{
  "n_layer": 19,
  "experts_per_token": 2,
  "d_shared_expert": 0,
  "activation": "drelu",
  "router_score": "softmax",
  "normalize_top_k": false,
  "routed_scale": 4.43,
  "balance_loss": 0.00229,
  "router_z_loss": 0.001,
  "lr_router": 0.00143,
  "vocab_size": 2048,
  "norm": "rmsnorm",
  "tie_embeddings": false,
  "beta1": 0.9,
  "dataset": "wikipedia_en"
}
Below are experts of layer 5 (counted from 0) of a mixture-of-experts language model. Rows are named router (the router's row for the expert), gate (a neuron's input weights, with its number), up (a neuron's input weights, with its number), down (a neuron's output weights, with its number) and show model dimensions 128-191. Each number is 128 + 32 x the weight over its row's rms, rounded and kept within 0 to 255. Numbers have three digits each.
Before each expert's rows: a language model's description of what the expert responds to; "raises" lists some tokens whose logits its average output raises strongly, later layers aside. This comes from a sample of Wikipedia text that the model never trained on.

# expert 8
What it handles: Word-initial single letters. Single-letter first pieces of words after quotes, hyphens or parentheses, especially y in year, yes, yard, young, and s, t, r.
raises: "ear", "unn", "oung"
router:135161158115088083103108086107121161060077107118121173107150107072186155126140097132095088165111094130156135145186117101139151105111078094119124142088118124153086103140138105113151120159154159
gate0:065142235116128135090103089136140166108140088148145108110118120152094168057132145039182113164126138107102129112179095112135144120112082119081111221176145159141154102108118161138128093075151081
up0:130139113115144100127142077160053159141089076109123093110145042075107163094155167084150142123060110113150128127113131136137211110131063164079121120137096177148126110128161132094102130109133103
down0:086113120118151119134176113166124122115149163191070139144069081096126158111105095104124136181112112129145111143095115129101090214176111084158176147129090074100146124203146088178146145144083131
gate1:205179163099098138101120097134180146180169144108114179095150156118148199088141119164135131181140103191147087168095144178182153088123126169093129174111157114174139135153165087140202112112156147
up1:142180139076167133089137121108178194112175136099105195062188128099097161131120146170161145146168122150121122176109137169141151046124152198111139151093122102155083113133204091109207082137152121
down1:103037123192157102130134152115073138113098093136107165109150107115085083084141103093129116198156136093178153129130091120041098123100113084171124120109121150170105123081114114133047124103158068
gate2:122125160121149063153093146087114061117151162104154107155130124119123167147130100141074146240088129155125122138081116136132127127165153150129116124118216151130060156143167118175163132138148167
up2:110119120122136068143147135129131141119160144162147133099150137130135138159084169127121142100131127165120143134117133084156255129137149205146142081085175128179124242163178090162131103115159128
down2:114153122162183112155146122082125146089170135160103111178145148145153178142128113070094103116107116144165146159132123160105152094101126140111121106125102186159157108104119114110130130120096145
gate3:106211149095105179146128107089129132092142156124153134069159086157122146159072176127124069126102100148161151089135156142082106099145137082194129139100129089171112066138168128127156057158138159
up3:116187092196128130079124090168147186140114138110132159120152126127130135177190142151092123141098181098120161137178199076160076110146196112192102134114166114176079084146124159129096151123121169
down3:159136106155184121088109148100119108131138126091117190093164084098111138116046122076152108121086171095074102186148089111120151158103176141122200153182072156125121098137128126094104114092175113
gate4:097135104076113110093102068113091213088166066114180137096116116170210103086161095116109057170097105181163170121124118102104129087135110148131063061092110162114117101119102065132168141165057155
up4:086134132102132144114102090105103196104157098113163150063119067178204145079188156095114093143134152170162112151109110052147118078090119125184094127115096110144150090159094080139145100199123122
down4:153117105143074129179146079120088104143164127066153181155147132142093131122171145090145168147128140113150110116144151131118125082140168150136143117116103120130097098104072070105130135126136147
gate5:133218138129117116163125122117083127130109128079084097118099134127177131112122052092100147129125074184094115168155151088121119147165120081086196172124082074122115129163143171107113081162137080
up5:120135137103131098157123088146154104125091109082076071118129122114190110155147091109158115140166143176089177159102092107083163184169133119104181134105124084166104082158157056159096114130127075
down5:148175140116084199112133125123111111136107132094161126073126164147158154149079101174101097146088095144179129155168109127120122134137096172189169121148182136145093096078120119124154156126128129
gate6:149177142099104123113128103117119081093138118089156135153118129150153193118146154115070099226059078110169166148166110087101158105147094122057127178138139090158132137178111091095116111189123077
up6:178190153121117112090078108105128106095140108117150144104121120110156189123141134134115086171073134097168166134170123099090181169090126094070069196130127128121124158198097088095139159180110149
down6:103169141099067159107108120106136115130119028157128088121155094069208133171148125141128160153152132136152117087132089145103163136116111122134146090107102120085194135159082138113153109149097078
gate7:128095114165165100145093082128112176102152085163107176091186142121134133067098119084157189146147079127198141174102161169089119149100122079083106118177161137138145139215136159119149145085111179
up7:119097093141142099166125087103120167095169096136126187100188148142120152086092098090149175164116070156232162165063157162099133145097152068095123101133179134154152137214156125121131128105144169
down7:154142123197184120170132099187152133086170105125143122158168120136171110150157118089163164083118122114137136171159141122120076129151144163132162111094101137138146160175116110112100153150143132
gate8:160153097171184154089117095116138136053158183148100159025151118102123118204136150109165114122143107121097112053119089109111106127167062074144119117112073107107155104106113103118066149164193118
up8:164129077166138142144148150141123107078198165128174145113129110118135132149122124083161114148153071114097107028160119183113079123181067111147099152114077104119107109094076159115126171183178143
down8:122116090156150146114065103129151075125128200169127142204109114132107136109176134051115100150070166146121161090123137125105139114072130165193075108135142088098126131079127148124052121137140135
gate9:185106117126164111166111105107110137124124199105137124069126114132085106152161151103111075112105086186120100061131160092161074115132148115161132120092157136096082136123121144148109164117142134
up9:193085125121164091158097113123133142125123203139138141106110134100093117154126172111127093085109077187131090089159150085132091128133132108175110088110164158087082152111081169141133134077107117
down9:145153124131181155142093112120134135127143153217067182126104063147161068124093078088147175102137170148101169091119107135130165136167107120162135147136138078101156081172146121111134186067142111
gate10:177155121155118128137103150058173107108059100085133144120113111154145160115017152109160112108178171155202113094138139065136118105139109127130100154111109099159110177106091038055134110149102128
up10:112128124134117137103110119156117113115059150124144105080131139155050156121162088156132150164129128255138064148106132164126158101130127128136132149147102127084171041153136107153107096118158127
down10:104156180104159120127165094084071120137146079100188144088084124095077143130113186139079178098210151071153098119157109166123144128116106131146112152132097164085176137113104152172097188108131118
gate11:096072152060108146081135119124110112104069076103093136140125159129116089117134138123096115161125125112119082122059141139101203097086124140117106168150121102170123143115196136086195136063076141
up11:148124117093092161100109141122107101123105095092057143113120186136164111115101133163142210153152198132101095122125154141074147055091144087117119130162138099180117175107169111131151108104104153
down11:168079092108075104127162132150108104098145060106200156118170194137062128162083092118081153133164123103128140133178127136177134079081121147232132152183094079150093130119169072102132095151154120
gate12:119127151088121045157115142122101134105135135091107096122140146140143153142155185168131174159143110144152120124092151148152151118131096088094107164137137156151180120165091142150105088173170164
up12:082145124112095106126114106113087112108126129124099088100143162136190185162109177103142114176141134113149107140085151085164155117136122052097055156182138113123130113127171127176078056146157138
down12:052118144155058107179161093090142126109133127150124132152122134114133083132180128144164121123179152064084136093090055212153175128151056134148093170145159140166077115140172128139093093132143147
gate13:119103130136086078164145104132174193106130168092129214157121115110173121089142082146086094135133091118155136140151106094095097133099157098151104083100170140140079126124112116114131127092095084
up13:095090109153119097167149125148159170114159175079121210189097119116171105078144085175099091106137107105164129106173112099069095148133127106143129096090182150120085131097103118098105152095100081
down13:074127136159136214096229140089130140150119114110131167118142127124133000087102123186157159156159155106089061123131168170140131136184149146147118103139218095128142148132177119156140100109094083
gate14:068130130124148114153169199091130090167114142125125084049146124107104123077123145178104119163146031145127147193159108132238165088072124134130099136071157150158125133101141102115139111119095130
up14:114148163130110105100072140102109153160086157101101115098086159057113180143135131143105113164130118132183129165148069168109130126109093130153110219095148102156069138138160149130115140103151152
down14:117126099126082157115137149087152149179170150083121152158201187163128141172107102155144116133177128177100186148223107105167115154075127127104162087098111121106189108125125102113112077114144091
gate15:134147152092153098089127146126138134139107095139207142110145139136095155126145097111097131185210138080142102138099117127147135100138111120111173105140072160176187121110137135128119143151129088
up15:147130179113138077074076120096125152116102093108233081112122136090146163122180114102102095125163134169102056089104113145107130074085114126077159098120093141191168152145144122153123187137055119
down15:104041170068119057116123104075101174086088111099123155078140131125117188054123068172176133103124156179162095075111146093152135118160107153135108064155152130087109102089081134031152161151083129
gate16:101179144112116142101145061077122138098070175119110116125140126062093191182149134202162116117170130126157132128179126099098136106092127151152112112093092122118166157180146124105164157136149112
up16:090158132132101115119126092081175155110090109140177107113144112134057137113135108117156081132151142135122124203130149118158095121089158138162127156027089122151121142197038094148145109134118119
down16:166124132131101199129153126124108122155132121143084144123169085081171079082146114132154064126103080164130099149124147143099116091105118117113123161089093078145112157091115164160135179193152148
gate17:134176101068118081078138132114126033154085108157112139145181139121158167193091150122134124167099116123165166139147137099140149174079128125140114102101095086176138169148165069154085099072187103
up17:176137177091088142186095100154143125117138135117115127140127152136173135109146099098079115138115101116175108093138101142101190147073118171150115141097110087159002126126139147141145079105148120
down17:149119137114083124131123182127145073088106189162123101187110071159113121159153132163191113093110118084120139120119161175120086129119164117168153168144088162139185148186167179139108111106194071
gate18:191136113122115096097178115115124194138085121149128185140133140125125102133151173125108138132109105159193176137062085195118134117223107182111139126104165073147125141170147154108191138117122096
up18:155111167110133068118164062126168192108034094155156174161127126111146114130153154128048113132132096191200158120079118178155139081230104156115106132085149105138134123151146176109174143140112075
down18:172132097143126104141123201188095164181143162211114151147146154122133117153113145072114118083142108099165109116116119158131195164090183114136130123108161081135131153138056159154174098106127107
gate19:049153109093127117106123089098097166096134138123114114173172169119064109103115102149097125119130101166171126166156112100184137110149125135140091116100168125157114086136141109114118141143142121
up19:134196118098163134086121141133125120168141135162120114088150168206139158097095168125112144208075118085165167161148131099141083104126076073158255137122127117143095060144135150123082113163137094
down19:100144156139081150128097117132154132190118146157179121117156116085113161163105074094174132181093083068085129127096132185128119125134117117122069123152074114107144141064191103067152145089088176
gate20:138137129145115106167126123152113149048093168167145138163117126088131123130103116136144128133106116081100129144178197137111106140155110132109131098124145130109093128136122157115131141136120128
up20:147115140154120136160132131162124138048096163180135144172122116083135104143086102125151141142121120080101140145193193127102112131146120136135142088138122114099083110116113164111112152145119127
down20:104116098122107170181091170148148110063135193212147113143129114118125076108018159102175116128162109091108124125181144150080148133186116100095127107135150096095126173120157131109115141119139127
gate21:046123083131154144107085156164072149127082078114116163123134150110173154109127184093151167221119128148148125171103121088140194103127148156148134103150100094123145152125153123102154125124171146
up21:109133118140131104114133128115079153096079141102146184068194128130170193106172118111102150167101101138099119184147135097188099110117140193138155171196096104167074106124175130138140088132141186
down21:134132153152104137084191101123145108150133174113107161162127168115140119132133123117070130100079126124150157121145119171102162152131127063164140157111086144156133119152108113098083159160111168

# expert 26
What it handles: Table pipes after numbers. Pipes separating table cells right after numbers or dates, plus verbs was, were, being, and list numbers in running prose.
raises: "]", " other", "ty"
router:140160158100094098095090089092102163102094095098131141096163132093141158124170098098102101162118097163152087164152090094160169085089093119118134156100094148166107093160173097081160094165165146
gate13:107132155085131122107120057089114157062111100097178071143092155089072160146114127151103106165102116176118146154140149135130153127119099097180137153112121124163085066152101119152117091125177121
up13:149111140128153129138096085060042112077155160146195077134155165132077098147150118118139125148119150163124201194166118118137127132122145087158175143129165099075113083140087145130108141103178141
down13:154108176061140158133186136057175140152121159138137127096216132144167137188176069119106137112142140112111093165037080091089119077103153106118158134138141157129076171148164134128133093147119103
gate14:093158185145153123084095143123116095027138123093131174129152150096127123114075138104162090140084117125141176116121142091131123095069126131113112164127108091096099103115156089127127137193143120
up14:150163148152133169145096095075099166111188103086166101084116140143104162093107127126111180123043148162129129136111155086170126112126170140155123215111105095150120099114139095138108122101145159
down14:125122137156182155109131197169108212175132107126151146114045058138148136123129097102152191163164175121160172159082126167152144114147130073115192124146061120140165170125130131137123163111169060
gate15:076153121102134172120118125124148124092117127096134043052148109165154146072134132168072148151134112166154157118089122170133121151096155179101155116112121114176099197144127114145126097198138132
up15:105117144088131146140097096157147146076139168096143069070164098132166149085171121129056122146130085156121163144117090154177159156124130140073157094133097141135092201127073128149143087191122145
down15:127088110109094156143133109122105120099124120115182115068138177098095100129146168111167141116082120150104167085080166139144165116081085141119157121118132212138103107131179121147099091173092100
gate16:163148096125158170173136132181132180134151192141125152108130145118129136142144164122115129109118135139162142102160169136199178097134108169098140152114130155123125153110112161141151083170181166
up16:131119114161160148191135154159134150109127149145147126135101142102126171122136175125116145111121124153157131099123182154150201110144090177093156139094112127142160150147152118159134098142207141
down16:132122141124105157133121213138113095159166119136082136155070097137089115109126168121123128107148169193104159126145150070176069148171081105165103133129157125119181118087126124144099149174117083
gate17:136129136109106140091087192132096152123149080112113140098098039100143157183132083151144081123108117155157179177103138103218132197156211106119199127141114099163180112092134102146102121132189081
up17:091158108066139166111107145136110150116059071075085120142138154100127147132121084160123103140081152119086107199130103117112136147123120083171144183107127106178141127148166117138098098107130079
down17:085124106127195150059129067127115107123176103084133156115152197151143153077090145094097126128117168146065161105134109087082120152090196123175155154119177137123135168084101146161099157106125155
gate18:208159156101120128083129113125109173154097147131137110084135152126199122124114093148134073145061142099187149092207106131127138129130089131096122166120091139153134086114118149153081135119154099
up18:210089173043113124099131138131113166101127107147136084074133107157184109094119065173134096149084115081141152126216086171133162121117113142090155095106089161112203070163092150131092147105166137
down18:162189146119082126137134196220147168170135086089094145159125123065130099150101127144129077106161092113101133106069119048183090115180107099167162114145108123079129173124156110097156145143148182
gate19:143163071151124127164133115089112125118211144115135146061143124135130140159100167133107161115094131105116096190126078099111086100121170163158117104078135142199099149181201152168163116143200177
up19:115152117126131138156133121118130131132126127126153151064105110133154145153106174102117130133072161083079103152119080114109052092090162135147118099082140161198108159189170178163157133138126179
down19:085096145182118183159154224104176104191147155140124128153085143186113101123102169182127143098078054088121135108163147164169116109112122192103130146102124128099158139115119171209103135113117093
gate20:127119165128046055146089111093077124092090125107150128124091125131145155089169120071112161210124162179132162090125098126150121136146081153151125126089109165098170101105151095118200081135171111
up20:101111180134069085115067126059114119111116140038109107087108105132155189100125120008091138115138115122127217121152099149170128097100112135155140121113127190123167133141100143118162088099170160
down20:168109165139151219111104158150148129125115148129093137077116164208097068106127151128055120121101112104191138135107150103106127173110095183115113113133126140146143137078150131144081083152120112
gate21:204154139146096092110115111064151122106134136066168132160119148103179173126173134119084110123126148129187134131179161128141166150100093152099075167069089134153106121143150142164142167186186148
up21:173140095151126112129122147119143117095156147098170161133151135119191150178144105127158136096178117138172166142171125148080157113141111111084045169148087140186096135131141156142128122166213193
down21:136098121123117146072141128066092083101091159089143180139147140152170155175096118100125161158136096130130132153141117060140134100099128089149143156108114118184124163147098126158129057131169141
gate22:219157178171052080095112064137092194131142094097180124153119122117132154091102102143117118208137137084128129100107132128157102095100113046092189146127137136149114102115152130134124089119122134
up22:194130159116148094147089094122138164025149104133140126081126036073137140111051078134116105077144125138093098137112136126132123130123110095099180114116116147143136113104129073160149114147166103
down22:178045125152146161099161131131182136196130162185117139101164131116109166081081155119150137129155167135157196067154095121120108117181131108155144112144114102076142124164126126142144069125107105
gate23:125129133108125126104127096169087129158138108130126108104125058099082139196160109171046087133109113091143123161155117092113112158130129181063092154105059108126021072133093131070077118108121146
up23:103111105085147106116122020140123128163157121138114104121133089107104126211129148178065089134064112106141111142114138094100109170139155197105124137083067116104060102144112110093072111121166164
down23:132170097116089118117139134126096101134118167121165175113111165137104149107090091093123142075166150116196160057137179137124141101153137095126140101103167151162165114109114137159094093119128065
gate24:126148205103139132135143139146144122098118183129220033106163146132095126157088164103147185083163163161189132125157146123141136096144143163129140157148150144136139165106127176077131108132128131
up24:137131170078112154127134164098136103111120159132162049078137150121107118156086178085112163106153140130151144147147143034122137113123163153121158153105113146121133154068180167114081094140131138
down24:121098151117158154084111111104178132178138139149148120151128053163151116176051130115136124105116158119172140148087113143130175134165085172127114127127117128157141087172169106156103107076124121
gate25:100179120086112067035144178143134176165148147142113113106138137091137174152231087136090120152124088140119168138152119111107099111099087104118181123099138149134132127136082113164138146152154087
up25:107157125117166103075136141114137135115125139083172064113123130089137161075162087158057107152111116180152137160143171120127105155121090126099152172069181104149131180134130117157127141129115128
down25:185094150128155122119132144112155148151165138194137177123120145187156094126099175139138075085116126191123125156178129126131126101115153091098107144108114085178000146152146122176118149154208099
gate26:112149194180117150093062091079177087096060085101101030074153124114094188193165079100108087102153149156094093127139120153112082127150119145124118160134064067139086114135139140141109125130125119
up26:149130112137105111130109061177128131153098063127088098085107107101135158166134128155153092145147127173149163162139134117133126134112137112124123159148104123146159116137143126142157118037134103
down26:160070143115177132113151151162089055094115115159108094081084136127142120165111113092162121088142080154088149123134101143094133113141137105114139161146062083096141074094180050111163132093090185
gate27:179090132153153126109108129046133115129142099177146126140170084122112139079122157160090138105115133119139133113115086121123179139090124117150145147195092193133128092090109142094126136123094178
up27:157161103127144124149146160059128112117119095154146112138126124120104153111118135153127145143078109103064066115159057120152123103161125103164149121159138122130136085108168151094113159190147150
down27:107147127139130118125130104193155119174150116150144161125097106118145174192171134197114181095108091201162159146123159042179136085168144143099183105194218142111113141082124151162131082145154124
gate28:067140109103080137112109096108098136100198116144112038100116127127129202096153099103119143147077046108129152123134167133145160066110133113108159156189105132169135090190153115074101125134133101
up28:117141122126078077115100102098133129193112144093092155104109140096144150157143107105125166166088092130143143158133163153116128123101145113103170181135070158158053031129157067143138124116102091
down28:113150139138142111151173103088077139145080048118116123127115171171072127117130112210096085126104111108182070099178083139084137093145086128151122093118151162128137119106151088132169133101227093
gate29:148178146105169104101110073055101107094106059144114189133124131116166164104170074121165080135154153159163014166150144120189107152139099118146115104111093126177122123134117078122117128156137153
up29:097177196107097121091130121117150126140087157112134106178178108089156130117171105147115109100082084106110156108110151101125143149113105098114204109141071151129101184142108153110127112133134189
down29:111107174137101145146073135097182117144114053050096070119124170183118088207144140146078126148108204164082213098139144164152081107102169143133159080132175078160111024136108142141085123105158117
gate30:151109161166109106106141140149146120133132090166119135168119069130156111134167110145172058129119094135153145085111143148101112157173093188156140146146164142140181111192165168122084133134109095
up30:176164139161084095165152145129150132157122092136093151149123117120144120109138104145179055169132105115141181082127148114069153129130119170157151131155163150139157074173152155154084086128124094
down30:143137145104102166147136137123103093123074091106182125152122102113149083148103141095100117131126086185216102069091090147146129108169089145137128118152100185157143129129106113113067074093090163
gate31:128148181098135125111051162145143146116169129105116127111177185128123154096072142147177140175086143080107135119158103097181129178143068133157086160184150083181125135137178133139165127107143126
up31:168193200095119087129058135114102144093152123131103124167128160112125115104047140168154101168058133091150125125177127144184117162139043140167086156144190081198149127175176154154126135111149151
down31:134123133152104112124207147171123136150114150166103127148201135147143126100120085106155147116128140099119148097143104117169120161127120116068071092149197154206138123142120135107096166126136097
gate32:140123133151119121159172142080131136136136109122174144138169096115127173136085128181111117179179128100148129142166121124139144121136097081124168151123150129147136108154133137071130125159136103
up32:124161112174084154157123151113116110158130129119187109129165136143138127132098160148190120137162151137195134136114153136160125102157064103107131137105133129147079097167153154084170143163118113
down32:088136203130123135142138081134106126139129060151147152133142111153095098151154153173144149109102129153145123066091142171138129127132157140064093142103121155102147094101099127096162123119094116
gate33:110193155125075157123100161173163174117119120102128169116109103114165071089101127061117111090129119109144145141109143071167159139149098107103133135094114121141114161164101138135146124168165164
up33:153112151136115059097080109089110107095137097171110121077163138106114173144155162118096130166168129108140085123109136113112138119096178064014120103136140054186111140161144070182184124126117183
down33:173133103108171178167146081148156161111118163084075156089120078184129117101103115165185151128105089128088140153162150062161144062133142124155117112135137123128140163134123160173109212072070142
gate34:151106154075118104113109063104139119151176130141093145103122123103089172126100076154135107152200085126153046186150140117094158102118128142161119130122105060142178155138080113216113098168119120
up34:170124136116082139116183125111170082066128094179135156128118145099079130093158115146201156181146057147114120192143217154128184095157188143173165131108110122161116122151038119143147156134150093
down34:170127105082116151152177111190146127076173125123141110142152142134052086099121164127082095177158140069125102134139160103135139093119141066135087079095133119095156151182123108130089112138137047

# expert 30
What it handles: Cyrillic letters and -er endings. Cyrillic letters inside Russian names such as с in -ский, and endings such as -er, -ly, -ers, -les, -it.
raises: "ches", "hed", "ious", "hes", "ement", "ions"
router:147160162097089093098099090098128156090100094094123138095159148097159162121162087136099091154126089158158096157148077094166155105089095129120131157099098120159105096162175095098151099162162137
gate0:135115192161187171111157069091112098190104153156138153144123141119129123129110087167138147060138123119073133139161179068126153141152139131098093114167106110173081127098158130150134064164112122
up0:114121201154165153114156079075131100161078163150125145144118123113155107113160107167139143105102123113082140089160148063104107125145127126118108129133088123196110099127147130137126034159124123
down0:081107151083120123171132117116184166154173102136140159106106111163111101156063086093098117129107117167109130103163141143104126147136131126073167176115083120104126100125145139142079107100098107
gate1:154118148146058092125140123142130152111092160176112156089168175076138122152162147182073076098147113178162132155092152123154077140149131173157145125121107114153153106121089063124056128164160222
up1:116136162016084097138097142108138185077200076147102130109159170134128146141116114147135135221155146101126130136135143133117147053122100150199152096127103148163172114083114163167161151156128159
down1:141092071129088150139119186095103075064127124141109212062198118133112104170075171108144112092155197118124066119067116106190087161101165112130163056108105100092142118091179148136103148104108158
gate2:145147125173080112137109063107152137085119128104107127073216117138129135077119090180085102139088082056125048138094144112152130083160115097216156115103154123130099120144135127148182081138143110
up2:147143124119100093144124057098147124060089139105119109104144116134175168129085121183115073129097084095141068106126109080152112084154176123202129161113185106123113133146166128114174063119137093
down2:106156156120133106152070129130147136151083148110130157127136052178146134191159127126109164152075080143128156147057112108122142130137089102144108134094132058189114092108147149149095177098211107
gate3:144147137169168082149189139059117160112094107113137108117140138122172136107097161130159143115123102153163103169155136104116135144073109091132158180130140129187113116146126095162116135149120030
up3:135126132141175099124113164166140124112113092142120089117123110093201110101122130178100038196128110116125129140232190102156147156151129082134103107070082115127128118157091161129116117133138112
down3:070114151101143165204146206167067170193122079173092196119101153089124146104117133115170107148081152122147120139089096171096140190112092153095091163154086121101103072109079114126139142103111094
gate4:125100173084131134119148175144136074135136150128147146149156100084109121128134081160036052150138143085092193202186144156152238071118120118072175154154104154138141091177135167156102109113183100
up4:129115143093111138068010076098077141123146081117251175130135139086121152143131105138145088116112101123136118129115143148116116129176084131119094156084127166133140107192129067091138080139101086
down4:121120111177179202247110150087148148148146119108106141141073111157125077179137138141104090140106125091148193155152146105147147082111134122125143110057159156117158174058179146135145147113098192
gate5:106123160071147125142085157146162181092118217121098108052151112113102155137053128148070157196122107140107147155096081182114110118102130156127098145162128112196073129090075186145095080140137110
up5:117168149115102128128104043153155166094102117129137115147176135090111144115106116132078143191086100138112157135120070089122169126156106142151138130099114096103107123175133000133133109134153154
down5:138124148156160118172191115168117099147118087127130139160124134135131115067122093113093123139095160097132136138086127094174106194075143096126133147039106106135122148139139177122031207125111164
gate6:145109148139135142136073138131090082114122087143176131104123116133121192116150099093158126097084122113127183130169081112102140139094121143171138146128083145170125060135158156115167112139093156
up6:162145122086099105165079076113123067111058191158201098155161083139117172133149083097115120083123153149125189156116149153168139145102108144169109103122156133195097134133120147134122132094121127
down6:088090143194127188129125133160140083158192115158090118137121124141152109084126155107127196157131152121114122123125158163137131112137120114123118091162157131101076140074175126089118114137076150
gate7:174187150060166140101164119134147142136128134126136172128150110097136207131114138130092114161171137106193063142133113070122161137133079163102090090119064139190095121092166095134156093091120115
up7:147152129166133127131131132123124129096110146164178047147155066092182159158106084084181133192136075097175101142159116146187130073081122115151122148128169121130021115128153132135132061213145154
down7:166113146144169128080111114071142149146112107117140147170150121164137150083116146118136111120099119174093128051093136172123135141088030137130117165114154165113107143135074112165105207191073162
gate8:164130118119115122098095151116120199199090081166223126088124199085123208111127132188105124139132136131103159149162118095127192132089138106148158133141109082130123132136126093172126118163153144
up8:181139120125109086132148146123151142130107098153174143097137208081137197116111089137078124116098112117052128152126093085103139147146082113169092147150150129145170140150093102199087104166155134
down8:127112134125093111109123159123120186082064098170112125189118110112100121143104144201092173119093087142077174048065123152134133132106175114149200156155129140073120102130110167062153071145084165
gate9:125148132119057103135103131131133134189124141085135178084148164060151172129171091141173114144099081132143129161090153114122171105083117103127162126107145106172098142111162127098156142070102103
up9:073095151123139095095148067107106120098068066135113125124156101125085181115125124156189150162160162164084140133166150100151160157131131139094116139138133058103151104165143111134102166176091117
down9:128086120147132120160125096110074190120101168082123111083121177118165156141180111164129150132085175153128118153104043176127146099094139149109100088114182093108134104148166121184141092114115150
gate10:096138142122120133085156103105105144139093099138133250053162136118136108085131091085120086136143100119089104082153099122156163136160057145130081137135108123141044111153087077095128085124176157
up10:117172167174121108113125152097098132139132180171103144084156115073163123099149120170112098154117112062128148179140140175128109106154099126133124147117040139146151043162149147106159220165168114
down10:113098086165141149094137130140142101139051120111145106112142187115107104126126107093145139152170141158104119163106159166078153081110155099134066079123055114141076116103137210121171168095148164
gate11:175109118146155171087148078096115122164135064137129134114215079118137228155144145061121114117105093147174190166144147087130128116140143109071133113146136094182118130202131069146127081155137139
up11:102160131128119125130107121116072108118138121159104167128168119085127174150151129174066127106116104145146160158059153115177158074129120101152110147156098086142109098163128138129155114116162168
down11:125125119155187147071060125119117099101129084064105133147129149069097126096130197116111106104109147106163141140167119163077078112186143100154161150146144076093138140084171134143087126136163151
gate12:103163100131137131081145122120155175148140142115120141159113131159093145111162100125109140105051170153114082135193179098111144089175111195160144142135169179185031162128126129188105116126123164
up12:112189091097134129079138158173131161171145109131117163142131124138084140097150114135071152141099098108110119177202167113106141082137076219174113126086126189199052124157120128196154130113100112
down12:173159149082140127138148109145130143099190144150155105191163101112197176157095112126156150135160109103168156125108118111182104091164128110141138063149100121157143134113152113105117169181085141
gate13:135178130103146145144179087100152123087117122045200134078099100106140116108166049096154139157120160138135145170140158095189145116143137119190138136169125035138118171178122111143171132168150145
up13:170146167103123093117096103090100149062171086091149159103114126116112066084183088081141111145108178120117118120154084112142167148165161139172162137141146085213106151115186101163096121188167079
down13:130160137107107101132097145095107063185152171106047112147149153125102155144115128164088151065109183156142164123149096085159151116131123119141093126109101182133162103145097165143112200121115169
gate14:107144121101092154085094131124169091104069139155167137090138118087152134107131111129127120106189090149124147191175152122173124100125088116163130085108062111155138162148161123104175080125131116
up14:122033125094070153110185129153153118059102130106112171068127100130154132133123134096130119167180102161104160191160106183083109102135134107166147079118076106090082148148155169123110181093112111
down14:120092194100132128106109137153135145163137125129132123096143114070084114139139151095129107111184107096173158091115192113101138128144171169125073106144208148155073101101090093113144199154139152
gate15:128124117129073082129121110150161133115127106138104146154165183109143195132136140133090150133147095125093159218165130121168122120120094109186064161145174141176113155182078146116128155133129075
up15:152123134084078081131098116099125164130110151062138156146149148126130194061146151120099144193075110102161168147129070100199141129107071093061120132170128107131125199119115124078185144147156134
down15:175069106111116152118100148137162103147120121132138131152203108186196126158164146104072174108073124134141132140125125153130086144105154090171128111036169107129198101171121104121142133080142108
gate16:066166117157060123113136154066151118132109108100115135114152119087102125131097122126109130186091136103138113121175108091159087100100131191140131124101131089202134101182127131141144100150092127
up16:109166132090132212133161119120135062112118138115123106101183120100085130134148098102152121133114093120143096082121112131166124154120136119125122157115082100145076113115090123142171115102099140
down16:112114104139076155204120143083133126126132096117164136098112137115157177163062127168093131152121071146178090104133120106131119103145147113129153154121072177151185201109097075120155172121095105
gate17:111174160111110145065108040093211144118116124084171084104111128070123167172119073133138156153190129128194116115181188086131131088116140108145133125123130191118134151148131169167121117166145116
up17:097130157100111154133146159123149118118079129101129091132150113006109144139097077144066132137174134141136140149130136064140099093089151151050168099124123166106150132165145110156129095174149123
down17:078128122157166139089132065126127136083121104152108166121082120192130135149083138213064102096057132114169093111154118129112151093136151114103087156146161194132150065154224059068150134100096127
gate18:116137147132061088146087094118110167112080143169108164127100124115173228094095128085104064125132133113157188152150156123148143130119153088114131143145151084074103124127155186113185119132132173
up18:129162104061167125144076182119108167124086089121107128080148119110173119152116068122140100138121120155104033182179160137161114152126085123139109184076133110150072127124139093092147131141148131
down18:123116118202098143107135105117108090180066121128167089132150152118114078140134103130105148084171168135157109154048177114119083145190153162155158144161150159168132143178120087129186100114163127
gate19:136195148113123127090103132123120101151142128085153123127242127137170143071144110113050159138145144135126081140204097155047101158140184152093129083145133100100135147154100133099126145127116178
up19:139130137174129131133107105095125112073116158102128093092186136138131162078168168116206108113121098201163049143126111109140154136096125127050195171177077153169097123133120104171140100130136123
down19:134137123117128145113114130188136196164149115066041147147133120173125195112157138123077109132050126140096095164123131155097132179187119149135167123173069114057156121048102091142148127149129103
gate20:117154124178080117055214169132109100151106092150099092121133122150121162153056136120104111116117173146161090157137133109102106083127076110082123038128153182119143086129193113133093111142114121
up20:140151125152113167104139159162074158147153091139037113138155141106156158179083095114137158094120167136187111148105133142104099115139124093110165094133148135128170120094202107208135094208096098
down20:096144147144075133060146100173117123174164105144150145130137093146167148125107116180138184113126142131158111146157103119103111171191123185098182119135187069116156104139079160157187112102081138
gate21:127115166099078122081123148115111136104091223075121122164100111071127175095102160145141144068127139100114105142107129092138158096155107154141118163147091116148093123126128133125047180111154099
up21:080142145100067102044125078088111114105099116147133158084122131122123167125129137149109107149104133168152156084121086150135132122127110158147117128092078103135076127171174091124074124156148188
down21:154166169183092136110123132165174171133149165160125113074120167099098115112123093114119097056073158128102160132141065108128108131137093164050161087112135090134122217146117140095101151139161112